{
  "balance_loss": 0.00285,
  "vocab_size": 31516,
  "rope_base": 10000.0,
  "rope_fraction": 1.0,
  "tie_embeddings": false,
  "parallel_block": false,
  "init_std_o": 0.0525,
  "optimizer": "soap_variant",
  "decay_shape": "linear",
  "seq_len": 1024,
  "steps": 8600
}
Below are experts of layer 9 (counted from 0) of a mixture-of-experts language model. Rows are named router (the router's row for the expert), down (a neuron's output weights, with its number) and show model dimensions 48-95. Each number is 128 + 24 x the weight over its row's rms, rounded and kept within 0 to 255. Numbers have three digits each.
After each expert's rows: "raises" lists some tokens whose logits its average output raises strongly, later layers aside. This comes from a sample of Wikipedia text that the model never trained on.

# expert 36
router:111117172094138115107139104114108143135116155110122147141113158095112163161105099123112108155103124129110156067148109147097154174141161132106136
down0:105174104133179128125166123177100157132097096070153111129159143107121156125108140152118117140089139161121106096134139130089102121144114146154172
down1:153132152163131107125143152154137127135122120119119123151151090100143160146143169143159098113138128131101141132117087139166144102160096117102126
down2:135121152094092099102131104068103148167124163111163146110126140115108112155107159133148103125170161124125124142158126108125132118154122132129121
down3:084103110132099062094153119141099119141097118140093174143134175139120085135148142100116149142140135088075098138145103084124092163143149186142141
down4:147115132197128098124130120146137152123139148107127110139134155102129111148128142079113106090115058116097125100110108124147092090128090148093121
down5:125157069118126107174111183105177128130098128178131127105100094184106129095154143170090129135174117116179152129114127183138116122132165118088113
down6:114112117098142136173131126119114137131117122137122140092123127092131116106070162120131180148190100132143183123086155126152128119122125095148186
down7:140114132082130134098137126105168123084166100124142131113145113089177116103112143128101101160107090113115129124137166141103175099138174133133128
down8:154138147137133157155170075119105143108124135140140166128127146073164142120098112115118127092107143098126156118172134144128166163118103107135125
down9:105098097158123106137131129141151132113112108147117109101111168095139184107117151119098124164129157165108144147149147146114124141153150086109156
down10:124147128120109130151104135128152120122148163150078104080116094112126128159174077103062127108188135126081150113121163161126125143145112136120101
down11:163113098097122121135119105144136176125112108119170121142144157146178091098087134141089099105131148124143135134105144123133109118136140100139145
down12:140142094151155138129136114097106169112113110126134132125133121097134195129171093114148139129118119133158112144161094126111149097109093132144064
down13:133125134135119179095106119127129136148107132137156121096097145143111117127151157171121115148121153166129111125111122125148154115114137109114126
down14:092094162138117127120114130134129141163148165126125160133124141121142152148136171160168125136124102123113157136114074124112150162105088121154147
down15:073138123106123109125156184138092119127110176105117098144131104127166147126127110125023133120102099126103103132144099169116125137144122144122079
down16:125148119144134154145159139150156085149103124123109154095143115164157114093120174118165164131098169114125124142113153154189099115126120138148122
down17:116144143103131100135108106147139153162134149128145133100102116138141159101092142093149153148064129139117116112149138150104128104111120112137159
down18:191157120116123128094126138133047158145096102096130112124136149166111164164120086127103120115116116129187109131109146187142138123127099116119122
down19:106159101083144145110142125201119153138172146118121140137087145136111171113132138082156163157157103118138141118136140137134138158118117123099161
raises: " ", " more", " early", " most", " many", " few"

# expert 72
router:114123155128111152148117148104134102092121133149148101136129121106095122121136102147129123139156186146118191122140171113135108105170151123140141
down0:106107115135102153127083144115148136130135139101155093115099111099137121102123130123139111103187082107130161138116119114126102129136167147085148
down1:092108146128113166122140132124133104113109114137129162118126137126104163084124115162126145100155148142107146135137153110154176113132111098121131
down2:156085139127122131060169123169125163100153114152176121154087135107128114110138096155110120152095125161138095114110138066155143109119110107150100
down3:155111132121121113082138118145143140136135168111125130121134122168121186123141095120116133126116148124125075117095153112127113130112125150109122
down4:118174091094149175105141161083081136158169127153080113180173127100147134124131130142125108119154107171123107130146112126152087101120117150135134
down5:150109136121145115177122109127121113113115100157128131099122139135149168127150122138123124108141148139092117145118126143103103117101043107107137
down6:149081108104106139123140175108106142086116141138158096134156103106069134132114121191121142137154129137150156153154148113102129129121168130103084
down7:083117139149116144165153133159162134115136105122139142146128143131107081168084085117140135100116126138129118127163116109145094154161116157100158
down8:106152124153139133112128126083162113169108165140140142147115083147114142101125099107163128170119087121104118091148149131130127113076146151115135
down9:145133114097108144137152139111132179133171149138140124160171106128101132087102133148123122141122161120141136103168158080125110139146112127141143
down10:165139117165130151148126132143154143143127152144082132074127108079131086106137133132119096142095158095130162129141119141162142134157186113110120
down11:134110108103174115106132119099138107131150083136181137135061140115146133129163099130091138128127160165149143109103119097134156105136106149148097
down12:101121095117127086128111178118163152140135120163130097136130131135091125097096162124139095147151127177111115146084131140147140124145133113103116
down13:147165112123108133128141119124101136091115158155116146115138113132150123115122130102159156120095127172131155103094121164149164148096129120118113
down14:164124164127172087126137135169161088148064191124114141135138132150125102080172133143104133159126078112098116140110135082134131146094162111136113
down15:132161114105132119131154106134124093159128159162156103135080152177111135132117165097145142130099083117126101125128086137123182131102119129142147
down16:108145138145103129145120143093109056131080154108125156118137130146153102132147141160090081120104108153086143115114110107136138182167140162159090
down17:076077112098165139111105121109132103137107130119161132141151161164116144102088109141120084160106191142119148127120072136099091124103171113158130
down18:123127129090125145168134160103110140171132169109093119135115156121101075170106144103143102133152122129115129124142115101150118128106133082114137
down19:104109122128122142122150139106134138097086110126096108095106138139103083155145129153146109136092119157128112102126173075136156102102099125113125
raises: " In", " The", " This", " A", " It", " They"

# expert 112
router:182123106165173108143109127125141113142150160146121127169115116163128166119094127141119118099150135120151122084155134114070161121109118140126141
down0:147079106168143092142145097127137132135114114144139138110125172122142106109143099129133151147173107101088129155102124162153118130146107119127149
down1:124154083126102129157177089139125140146139104114161144111129170130105149144097127090108116151103137118141113115147111136107087100093170118107129
down2:108135106160087190151151106105073128116107115125187134112157144148117135138123192103131099100119125136116128122143132116117125127119127147126102
down3:116128139155159115086132148160117130126119136149139164145113097189100103137084153158125100113117084151100112153129081099132113105114122101142118
down4:109123129159183123124127143101168127194110101116132128127138151081116149103131150124134171132123096107117135108176089105085157097159169168116113
down5:097108151104167102106123152123142129155156146123097137164134154126130120120157107135161124110121132139113136139129113122125132152135170139152101
down6:138109169150150112108138124114130102133167173099124094190119074163133118106113128123168104106176155156127137113119100125144108153123105092135147
down7:123148145102118150104072175158158101156123137113143126099053125161141089125154166121114147137148135109096124135170141129093087141109129118149122
down8:128130138113122123149100155152109143124112131140111095099096124136141151126157106162057147141162103125141134162114105135146096121112144140115097
down9:148142134125124142119127171149150133107130111132118152099098135169134129145147128144076092128133177176073185117112134140087126152124174113107127
down10:136095130086171151143157142142124157106115126114137120093126162113127113120080153154143133091106129140127134107105151147128099093090100097137155
down11:170154098143123122105150147125115138125152148147165151120139135092127121104141130112106163096156128154091135095100141164157135118122090115113088
down12:117157127109135095169114123130111107143169133190113155146109143166114149101134101127130150154128109141141138100117134181155120158105124144139130
down13:082124116128122155116098117082135154161085130124140166135144126086122131121131150141146101127154089112149101087119127167186117099111114105112146
down14:135161124170111133170122131161142163133130154137138132103143101114136167097161121125102128124096166110123143109090076125111131121126102135120137
down15:118102179130096115132122113155142141167096104090143147124125138097122119168092157156151129070130128106074132120099111122125118105169096083124120
down16:139108161106107097146140143172166090137115164120114146118143134146152126133148122079113133072127104146142140107143133139117162140091121135122117
down17:156122140099138122135120146111122148073143149117127110145118189123126185136180155135115117109148159128148164135095108130150108096145110155157089
down18:120136154132129161111116112123140144129121122146118136113146120118098120173136125103149115140159137123142131102114165097126120181139104135141129
down19:130102110120130141155078108113091149139109138126116163119156103150117116136101078152106135101149205124093096112159124160137156130125145123127108
raises: " United", " US", " same"

# expert 88
router:130077137100109148127134132116149099107123163170152181144119153107179122148147143160140133081109101087123081142160118087120108143127137117137120
down0:134093108127161153095152116125188128160120147128205125179139177087119130137130156128076125109127109136153108116120172116078168099098141124101148
down1:136113085140153128125163108149199131134119174152151116135134124139097106111103123136137141052135182130084173085146098098116104161125118141092101
down2:128109100167134148150090113100093084072106117115104122122125121133123138153156107151111085163145121151129149114126152139135109130132140096142148
down3:136136134159125153090120099149088087102167114138126111116110160089115135118178137110135128160096065108123140121094171132147159117103091111132128
down4:133141142116085121148169119144104146129134161153141161143095128127155129144164115133130131127127134165112130126150131133164134133104083120142103
down5:167121170116131158116130112096139117157089132132134111184117173121138094093145136132153094070146112110112096122091142139134092143149098117131128
down6:101110180126113122115108146146088114087136111137118156098124143150090127133130129075104086132121109125106116137072142151124148157138130190107117
down7:118123098123170148147139113143140160081128190102055106160157140129104097173154130135097113115086138159149143121109099120153094093141139140116178
down8:131146130103115065136131111136119109142096122119138140152125122078146106152125086133111117159143110125126096126107149133118135147128124153111167
down9:128117113157119087143119097135099145171152108113153111129132144113134132145156147093157117124146126139123152129118168139138117112124143135123101
down10:119105160131090132120144104064144136148131099092099110113158106110093104169132134126117136149107080140135136113173118089122140122141132137128089
down11:117171145150149135095119136140142129103128150117173137122127135110127148112098117087139132129111113129145128171107121174123153115143129140120134
down12:148139171091133087142132170097159134138137114139141135097129143180113101129150116123134141183122110160115108146128107115127150106172121154125106
down13:145174097123117165124074106117117119101118115136145132135142145095142124146156095102111131149078106099164122077123122125150143101077140177123073
down14:122111146104120107164148130113159106154155129061129177078109090139105126148135126120121163089136090110095146124114144101128132141139119106095088
down15:153134119116157117135100136073114084120142115119120133108106135072178093133089146138120128072121138143150140096157103125134113188138106142156110
down16:136160105147107144136130121162097145175112145105153111156201096127108128112146118137136156153145152084140167140139109138161152144101131096118134
down17:093121161116125119143106095076130116133172108072129133160143120076175150122130118149159140124121109179113092124126116133105154070116136141151139
down18:127152119132113166147140125123105169133162134106087091167172125186118098137131170168154146139129153103162121099138130104154133140114103162114151
down19:161118101108115113135181108097094104154163157129146130140095128128132111149135140105120176122110132157182139159126156096085107084134150089124151
raises: ".", "oin", "iment", ",", "umb", ".,"

# expert 82
router:148148129119164118154129116126140153130122167076127136147143161167098148150142121098130126128122163100155139107086135122109149119120144104128125
down0:153113128120133145134138101143124181113122113128138131135104139111084107114105148126119107124154184124127101141133117097071180123137154128106174
down1:099154101178112158101116143098146181106137146126064126160156082136144097117086089130058117103126115117125100136120130144122156126128095081148145
down2:126138111170143152149125112140127128107087087151116149123146120101135116141142136095105125122146139101122149133065137101114138116094165076161132
down3:083069102127138118156129125159119167116122129130152088107152120143162155088134162163159133085126110124104137113132084171099119070111146126112076
down4:115096136155140094107125130094133104153148160081137095140115148103124143154140159086106103120093107088142174109144140135156168097125114094143149
down5:096126141165070127153130140130191147111139111123158109152128149163119159144167119139193162143105122152092116149136143131120117097160136132138137
down6:099147136115102121079136096133137119156106128143121118132110148123100117141138131126145186099130122145106120154124149129131098077137105152111137
down7:095088121129139144095109120103121102194096123095119141106099137128145079161164129099104118118153173163108107138133110118130162116133117089095116
down8:158093131180104163149087060135120119092168166122139155088108102132112117124123124125178120092151104127118192135156139129143170117152134121124111
down9:126087168105114097141128158099100127125149150113149118104132117126142090120169174140156149192142134177130165145118134171118172134121117166088140
down10:104156110064125123117135108127106136135106118134139169112137145138105134145109129132097133094148163101147174115111123115133139100105138127146149
down11:109098139110130154127081110180151141109183118159116156107135111124116154155116131145150089110090173116144104097156149149119133103110094097133115
down12:109097111128091159100138144105141115131097145183135154146106124142114124137134141158152125166104159083145130148155136122157097138153124108131111
down13:146135159092142117124136096150156139133124137100111096108122097113146140129182124112134113134113129110125121113116137144192126125128124102164117
down14:094150089132107142074175154115135083095146068111156119197094166154098139143105108114186107156145102149123072126139145111133115149124143132121148
down15:128077120187140161104130143144134147143129162131111146080155145137163149135090140128129121152126113108100113142137096117142117140106120121143105
down16:145116162130130134117153116139130106156152101138147086084115126091135125110137121112153127143118090175127141184157167117146136089140113158118095
down17:113155133153144092152148161109124098140120131097126158155091120113113147136147125124092132136140100112117146162142156137138140116144095107133117
down18:105168140121158147147095120107146112137179108130141118096096123153116146145100119151147140147132146105143114118156156120155132134080112143160155
down19:101150122091140158160083169098119111129115102112137081113140118107127138106149111107110129095157098155137171135152131135118170155109155140168110
raises: " company", " group", " band", " title", " organization"

# expert 50
router:125159160125121137168114123095099144181122115167173083131108098114162140143102151183123130152140112139121159132167127135150145135107156118123145
down0:141156140161156128127067147167118098126163129184122110086118125155151121126136118102132145145150148111174108116147185121126126144100140088146125
down1:154099121168138108096156071108161169134126126131105115120109069118118145137113143166091157142145147130132106114112118112126103141104106128144143
down2:146143083063119150119122140142129155120112076113119107129109104113108110161137138110115158168149146155162132159152157110143127142139126119125169
down3:129097139108139159126166124082144153162150145117125111199134114087107097092124154133115130145143139161164130153137104118127094173126095147103178
down4:089137130109137145133147101169131106118103116183141133117104151092090157147138144117145136065063099132125161095137151086141131140099134114120170
down5:127157114140122175100127113137153091170122157132126118099107115094115146106142118122146122109090140128132114156119169088121132097164141070127113
down6:158124114140105101134090141148114144124145180136093137130099104156117178148108139125171151135116130139093131127106120151159163083102156117122113
down7:120107142129072130157145120141151116123164107096134152149148075129165165116126092139158138104129104089115124127073116114136107116151150102124161
down8:115132137140084086123162087114113154137090136125099125163128134134162132091157111164112141143141151127104129169117146091115129149111147108174161
down9:112132117107097117082142110088128122089125120115136127103148123112116104131105130103101143155156113083113088152095146095148072123157129133146104
down10:116119112126095099144111055112119150128090129125138106088171138130148117119135136150106160089117139090165132150146144129098141134130170102119123
down11:149099133165138100120158133148118102130153160136158172089138099146128142113137118126152127179169150110132143149103141091097116142101091108081106
down12:117130138112133142181137138129163122136125109109134122116146093163140122119147126117111133147143146080127125149119113093126073103121131108157130
down13:113170110142123141176108100114148148154152121175143097136131124122148116093105147129135109135157182123096172114153128133126109114124125144105129
down14:114111152142155156114149153101120171089151107119101115072135122124116134138078151111125131148122115103131128157095155117158098115103101108093107
down15:127106108123131166105157122127134101106106177137122120116142141184108141138138139100123154157130177121161105084132099059133131141102122130131139
down16:144111120134127156110117151088117122146122115054121124134132111178135159104116089105148164122155077099153139100139156136134117117141091132127150
down17:137096119137127107114173165149108112107146130107126125103093110103141107118105094128126114088115116140131115187095126145146157135153076134086140
down18:157084124156100159080119120120152135093104136090121135123108165143148136108114161143111156165083151127154098163106106112094114097167129115124180
down19:149132133132127090123105138136115138124156162102077144119116106118109109110121174128152052118100109148093114107125115072137083151165095123171154
raises: " of", " in", " from", " and", " by", "h"

# expert 31
router:118119163157133165098136122115185119127143150132129112105139115119087152112110101136088150115163143151152129107158100137136089173121123156124113
down0:147141167114109113117128106135136164096124130169135150153131075106131098119115119123179147100117160086141121123100112117149117111093140148152168
down1:133171129143132097148105101157133149111129123147100112134121122126098132170081146121121111111105096120146102153084132091100115100135118126162142
down2:115130137111118112172118109163089067112130137137137124137093118126191115157142108130127117143135201100145155142117141077054178151130130129174112
down3:141124128172134159115119101129103150117134162159149145110166132103102085138122142086110122112201142099145131140123098092125097117101098152135111
down4:169116145105131130080140145126119132101111175116103078132088122115148140079096111106103156106142126148155101094105138128177162102128131150151108
down5:125131145110109114181141132109094140149118096102150107130135125152114159135157116164130137156137122142057158122151116103141180086126090115129116
down6:143097154107100100152139127108142107069149115160089150134147094133158104135105093120147138145107105135150145131095128107097165118125109067164152
down7:179106155157102146094133140162067130100117116151124148125164093108135141179144109124111136150201140119128130149139142157168121150093136149125108
down8:151121099170151127139108116113155083135136135140116100140094154144125120135096138133132127136160122112156141081112143103074125163135135126171117
down9:128163142109111138177148103151147104113145143131139119121147150145140151167151138109085135150167080169108141120158093160128125126157087140075142
down10:098063133142140134109112108155126101137110107161095138154086161118145095088111123099128127101172107135165106094076155089137104139102135122155185
down11:127142149148127150165105145152125125090104107103133143113136141141146106127104155144114106150145095105136104117131086131115121163126160108172167
down12:104133105110140107133083138160151160168136124125092102159111112150138122116135155083131092130119071142131129126145122157119134127126152122159148
down13:118136172157118150130163136095121156097135123152110116125099113179079080159140142127153159128109057136111104091134139142144085121114137126161136
down14:126115134093117120095084165131153132098152150115116153129130140157116102107136095105113158112153162119137114136110116138059095121126121130105069
down15:145158139139118141132124112146168129118117124073132113132126166144108097147126073096150159135145123077137133136150130123099154120136141103132149
down16:091126164126117122127103160136173143125149142086147113110156141135127109159070108098123142086146145139128135123140133144125092123104085129099106
down17:129160148157137112119169141150068152096121143109098141140087128152128140155088134142150124125161141144124149103128144131140161101133135119147093
down18:128099117137107142114141128146103131167136135162128147211119132130081108109127138122154091136174071135098151120111137090139099117102146114126092
down19:107147116111121101121111155176096148167117103172142129167123127133137107095096171127152135093083154161093121168138142110161134083168123128115092
raises: "06", "07", "05", "03", "09", "08"

# expert 64
router:136132108129110124169146120164096155150129066131139095110081149118124127132112128128115117154122088150115131113089106101121112119141097174144118
down0:138147125124109122108122172120131160087122159137145173113135116189150142143138171140155147150135105147095144135139127132121103144131103164137128
down1:137098156137142094167175105108111108131072151136104123109140121171116125108087111118153164105153084129120104154118118153121104117097120139084120
down2:156152115130124144104141112134186127160126134145143137188119121166151108128167114108143126089139130139148115121120115130137175131112101123141094
down3:089134090114138134119114116107170165153085112130128093178159135152110075177194099149105155126136144100129107107156150140147125137140137113147071
down4:171133127088105159135131121159141187127165117098059134158132132129157108110101157099139132130090100108127135092093095137142085087134123164179107
down5:121150157118087163104129157090130122112129094143109127095115157102151161152158139117157175121161136140093089175115085135133139202140118110135107
down6:138078116137111099110158133099102109113126095131110092103083087137171114139095133112111123134149153156136107143119184130134114118101144129099109
down7:155131114118179146102148135081138143138157133096113150097113096171156171158116107098137126125118123095149111132088148118100121115110144122122127
down8:094145176125079145114147126168150108129109081068155118182169130118153110102145138123087114161100137121160163161123102147142192122141079120147124
down9:137149152151158148168150144131125143098095169106126162160116114176126096120108100107120136103151174152110149136140147091140139097125109122149137
down10:133106132137122144115167132162146090170160127154142154128117129133136104155123123129135151118132151126118163121109113074158121153121136145153103
down11:118142115145160098133153123130112100164151141137142107148081171100117115091113099130125138113105111142117113151182138108095101109088120058134134
down12:123107140118157181125130082114159127117140102125178107135133141095166135141141089142147116133091118145139127146142150121145136149146167132127094
down13:142137167119121110133155102103139117150090054153132124087142124126102105112118095128125144147100130128136136146177128140163107152113167113111133
down14:111129103128134158123134102131170089108118117093158146112123134109113135135164137150115141111091132162152092148138106127136103126125088177109150
down15:080172147150159106121093167141105113131133171173130151140176105109110130180134127149097155148126150120185115097107129124098088139120156097100154
down16:125130125102104127162110070211121127085112119114118154095119126167125103152145145125131121147143117126156127146128111134098121093125089204140156
down17:143115111120117165102098147118122183127152135101160122136109142121110127122109138116149102137090126118094132109118134122144087165138125101143119
down18:151194151111135147134130124104116152114136139136159123157106129109136092114124134162117110157109162110109167109142163174113120122073098174128119
down19:148126097123119129128078126089123152150103103157159141106137136089114146096128122144156108136131131140121148142090117153074111161155150159099108
raises: "ens", "ar", "id", "ad", "her", "enz"

# expert 83
router:128121161133143116127092125134116109117135114145111131146134136157128139096107169155093151156170124172109128117104124199120155143103130148096146
down0:102133155135165085190119094119139087114133112169154084110176158150113117142110146122115135104139143138100152092134131110164111134107132092124134
down1:128152114160136049100113153141154120096162142131111107136136114190166124129128125150112153148139113120156149091123099125095124097131138153134113
down2:130155071145139149108099091113140129095087150154148138173122138078131133141125117082117094139137127100115090093077128129088120137118135107151118
down3:135132135149176139124154174121176136092173117108135130114100093119107117146096093040106121073159158166141136112099117147100136118141184109105088
down4:134119070164090107111108105095120161176126159069102122133150102129163117132128122105122125103152151101152114136105117129158140084142164158114153
down5:101134131120147077080147138154129132117143134168145106095065163170123107129112156130107122140145109157149085152144117106140137144130087136101104
down6:108102127175118115134125097118142119144131114127107129070128086130117102115129079126117093065135110128149127161163097125138150128142138141136146
down7:154141175132110141224109143118110121162124111166118129097087106112166134154147099132109119157170163131099115133108101169126124149123105135159139
down8:142134108143155112084134129150153147074115119115177144146172121124122156152122124084074152170105090123092106150138145091125123102154147089123110
down9:171146107130112085164102133160151115122108099125119141129107163089162139112142104111145150154122182118079140153136132128146107131151127130154144
down10:132100099082140198142110137085113131088119129138133161111099103155137138123125159140166149143181145137126094144152088107117105125133115075121155
down11:120112155158169079139145122121113098110118135137141146092153132101147117125106166140100155148139146099096170117140089127127120173160116140135126
down12:134140148120120121163122148162118090110119155172125122116136100148161130129149137117167172139135151106088093114171130077139106151116107124147129
down13:094104141161142174122102138128115150152145114119133121129102144147125152106124137155114123153142150131152112140096122138145127123115123171125146
down14:092134148146174153162114086126146112154127153152147096163125144112106063103097152110105143118168178106099126128119135112152128147128097137143118
down15:149141140126082122140137107160124130142127144164141136122161132172125118120120121104135156168137119111094150139126179170158080134108164110090088
down16:153097116115146152070100122152114142129130144097122172159107103129082170124101184130156125137130090175191119145111089111108109106135130104120107
down17:177157129144129116101142124110110150104129115087117150128148127090108154150101096125128133151151075106108156186136098136084105104132136147134126
down18:126143071122152178126169139120148142152123129122126128123105105098096111105116113136097111083136137145152098167132127070108124121125086123127146
down19:144127136109058133109139134138157131127121120127115140178102102105124142128158125170143072145135119127134156130095144116116168142090129158109136
raises: " and", " of", " by", " in", ",", " or"

# expert 77
router:100142128098109132118135096114131144145165103113146105132116162133110135138123120130168132161129101184064153165130095101142144097075140100179124
down0:064108108136074132126154125118141181130096111149156128106115105103124138142107124102120156063187111134103090081143156140080113138104148123153153
down1:096168147135101147140124154138130099112129102178153169141122110126161102153133160072138130124133150122121126125118115124152107158106146144142159
down2:117080127151115135132147133106096136134163086144140141108148201135149128151142138142128124077111095123110133133114173125094131144121105152111095
down3:098123131127181146156137167121096118116123156109103100157139132116132103148125182115106102145131146115161136161089107167098144104172133137125118
down4:115137146157125140153113141121099124116105185130102110149122124169138098148117171112084140138131132105170132129155117122126133124124116147119114
down5:116142081130160119163168156074134158093111130118138118100145164147135111181144144137114090143139134176149098087120117114104115124126106095159155
down6:142162113134152102137164125128127172137120130132116100143104120111131144121140113154122132129110100086092122098135149092092163120109160089142132
down7:112111172130147164112129134124141088110159137095101147137124147110128113134109101125159148143163160108119069148124123141136134117126136130189147
down8:116126162148146145122178151108142147130154104151117141158109117097118079101146147126116138132078126167139129149093142111124130118136091136119128
down9:129168084179115177175183164124190140109162148136130132113134140144103133118123131104179133131125094126128141111107139126125098101139119137112133
down10:128102112134127134108158160143073115093152137186135148135091178154117152074067169094108125098156124145110119127134100142135133114123152186088131
down11:168118162126139139126142132107136136102149152090087114147119150134107121157103136116142066112130157112138064105093138155133137135124109126162121
down12:132127099110173141139123154080137141117142125110121128111120106098143121118154095114112132090113123174113130160138136119071138127119121166146118
down13:117124149110109107096124154142124122124162118112128096149133094139117102142104163108086069133140118124129132137145103088138065156082140115165114
down14:104064139102099141123141119162125112092121127155166150122099146109095166128142102128151144118085120136109171127127105115114130056102153128152123
down15:104153123174135176111174107127141129173103166117142115129117130119113118175132116101126116102128138141145111147154149155125139153110144135138112
down16:143145099123095127143113126166152103143125104122110123113111106132137113191124148136137101098160098130153166144122124093138151101122118143055161
down17:158121131144157129135124139101135113116148104094125158079097145160109122088071155126110147118153126175127129148118139114125112125101115129130125
down18:102095127131114142092152120110154129108156109117134146160131122121133094140143128102090107137093206161164156109127140128118154103125111164136107
down19:079108128136121127141098122130176078130128132148107120071121129161176098124054091130103131131105158086139142117110147138117162110106154098170183
raises: "\n", " and", ".\n", ",", " (", "°W"

# expert 69
router:113088141085120153126113141113124141114173121121091160161110128091121128164180127125124168130092140084136106135156128093144160125123157111121134
down0:141137119146114128101137127142098106138112106152119160119145111076149139090137179162167089140121149093120132154099146155142118155083110150125161
down1:106145108148122117145110116122111124172108128110138161076150140131113112125122147116132153095131151140130140094103112155082114149153129119128133
down2:170113112150118108106141114136118140093119164152123159152132162114136095146148138131119161125148121138137142149101107110138085102095133171118118
down3:123109097112151142165147142144124143103122119119143133126131099111118122110120144160067102122100112131146153114119130107112119128152112149127153
down4:142154108150158129155140125089184140112143148119141119131131093117129128126151120104097155112103105129111047126128115148141150099132137137144123
down5:080154127150172126127132083102106090108107141111135134071132170143150125115113135128107101136101145092173159144142119111124142126130114133123085
down6:155122139098095150096106126087097144158126145143120120136137120172127204164103098152152139128153137148171132165138130121150138156141096115129103
down7:200106116162156147151124115148114157118145103121169153120136063134116118099101080122152134156108122125114139143124157151134095180144105113111143
down8:122128132158170093115152101097153116154095126139143102135149159116137133148124112147106118145126133097094132142150139136143104149115141125097121
down9:140125117139116118157095149090124119078119100113141134054135150108170140100124129092113098121126158085120157151110153150160130110112136088120119
down10:164080143133107131113080105109114157152114144139114133150114112130102088151092167168159123144157159113125145147111149132124080097101152115100135
down11:086093103133113128093106120097166114134174144144092154111138111141129120128173114100138149118133082120092131102135129098140153181135141139144128
down12:075153125158131124103118142156150148111109145115125109165105121169123139101107126142104147117107130114134133091141108105110090144153157110175135
down13:149131153122129107127106111124129130113122118152107124150170123132142165114133077121151115166144094150112174129072107118102118113148070183155121
down14:102205125118146158158111137111130119130134111145098147163108125161191128119123106107138107102155168159075152113145150132135121200141131156170119
down15:136103137101160162136144126114103156112133084149103116150113145100100146184125130166111119164120152123127144168156188123117111177125120087142126
down16:104133112156135115096145171133112160163143118122189124145097099159111125123173115133132158159150119133117108120136081140098145162164131132077139
down17:097122093130099146088132100100125138134133130159169065137128080157098132125131123162108177103153133154122143152117128101139162147130156125097141
down18:081124151188134178093141139138145137097156108117104118137136135131108134096097103124139130122119130135138085124099100130155119132106141131134129
down19:109144151092129134106075140093176130130147155134090108114096120155118155132144141156126157131153091191139182128122093131130152109152118144112081
raises: " points", " point", " goals", ";", " runs", " time"

# expert 45
router:140112130069105149148093121115153154157146099134101164169128087111119177136155149126154149161131144074141116139140146102112135106148153100118087
down0:117160125116080160135126130161137131125106112093099155132120101156090121190152095133116071123121095157139195158161168131154120123094182145149091
down1:167130137166156128088070127154151151134177152132139113203151098176128113169097108092148128130169116132167114131115137157113092115099120126163149
down2:146131125159107082137123132123141138102097132138128118112155114137160135106161152110135164125145143131134096126212098126135139122141124135145078
down3:113111100093127149122115131088133111064110061129136113153131171155126167135097115114095132111136102177088092102134135145114165157141145132156123
down4:142150156153145164152075065110146140128153113151133133104134140140135141154117116136134170071128123107077148141076161151145133180195155142091115
down5:120141151150116105137133091140161146124134095129127089134140137134172131129136149125132149107119129113143128110104145105134134142155104139139122
down6:112131124091136135069093119158118111119158134137094107074126151134138133105128114092125098143132127155146139121155136086143077106119125127124115
down7:135147110195142141163146153113130149089120119134167150114122144114168137112122120130140145131106150095112117105166137155164113158147114146131119
down8:126106084093122086128099083138136126109121127105132119157178167102179166107127135149143122123121155154131130148086129134113123122110137112126119
down9:142134101148135097144120138092174187114147138140099117081137105111088096132111138136090121127109133141190148136130137157094140130122075175121103
down10:124067123081102075136132096071109129133115106119120131098138110126093109135088134145123050117123086116139103123121109164131124159161100147134136
down11:133153095147100121131170102104125152154116126085139149117168148134106142137094124101112113147092184083118116099161080108145129175145159100139094
down12:118164103141107112157135125134105134157178147097096131143127161111144138077099157097096118124118129171112076128109109119148106155138128132149129
down13:141156121176112126129152112108126153087105147118121160127142159164148119148125140139094123138100100123162131153152119124128122106117176146170079
down14:115094140084140116137111115123168137073170131120094128153117110111121129075100102131126150106128085124166118130192114123108131138154106151143138
down15:099120080109109120130153163113153138082128111165127155108131155126143102144151096142134108101086117137097134144123139086186142187123126149189083
down16:156109106121161117122107122101138163137086116128119113113197125108142110129086101147107128151073123136158157064092117133123151122173132124117101
down17:141118109179134103121111107110109108152120105102093101132103155091136099099157125178125123104119127153112155124074123142146087171117139069096148
down18:143135137118130125090121134165141119141176126123107110057151107156157125129142119143134154128126098119112149151167111141128128161161162169148125
down19:088120139116129095180138140106139136183153108110142143136087135078100143180096109136125082130120151150120070114156162139154141142154132111115140
raises: ",", "th", "–", " and", " or", "/"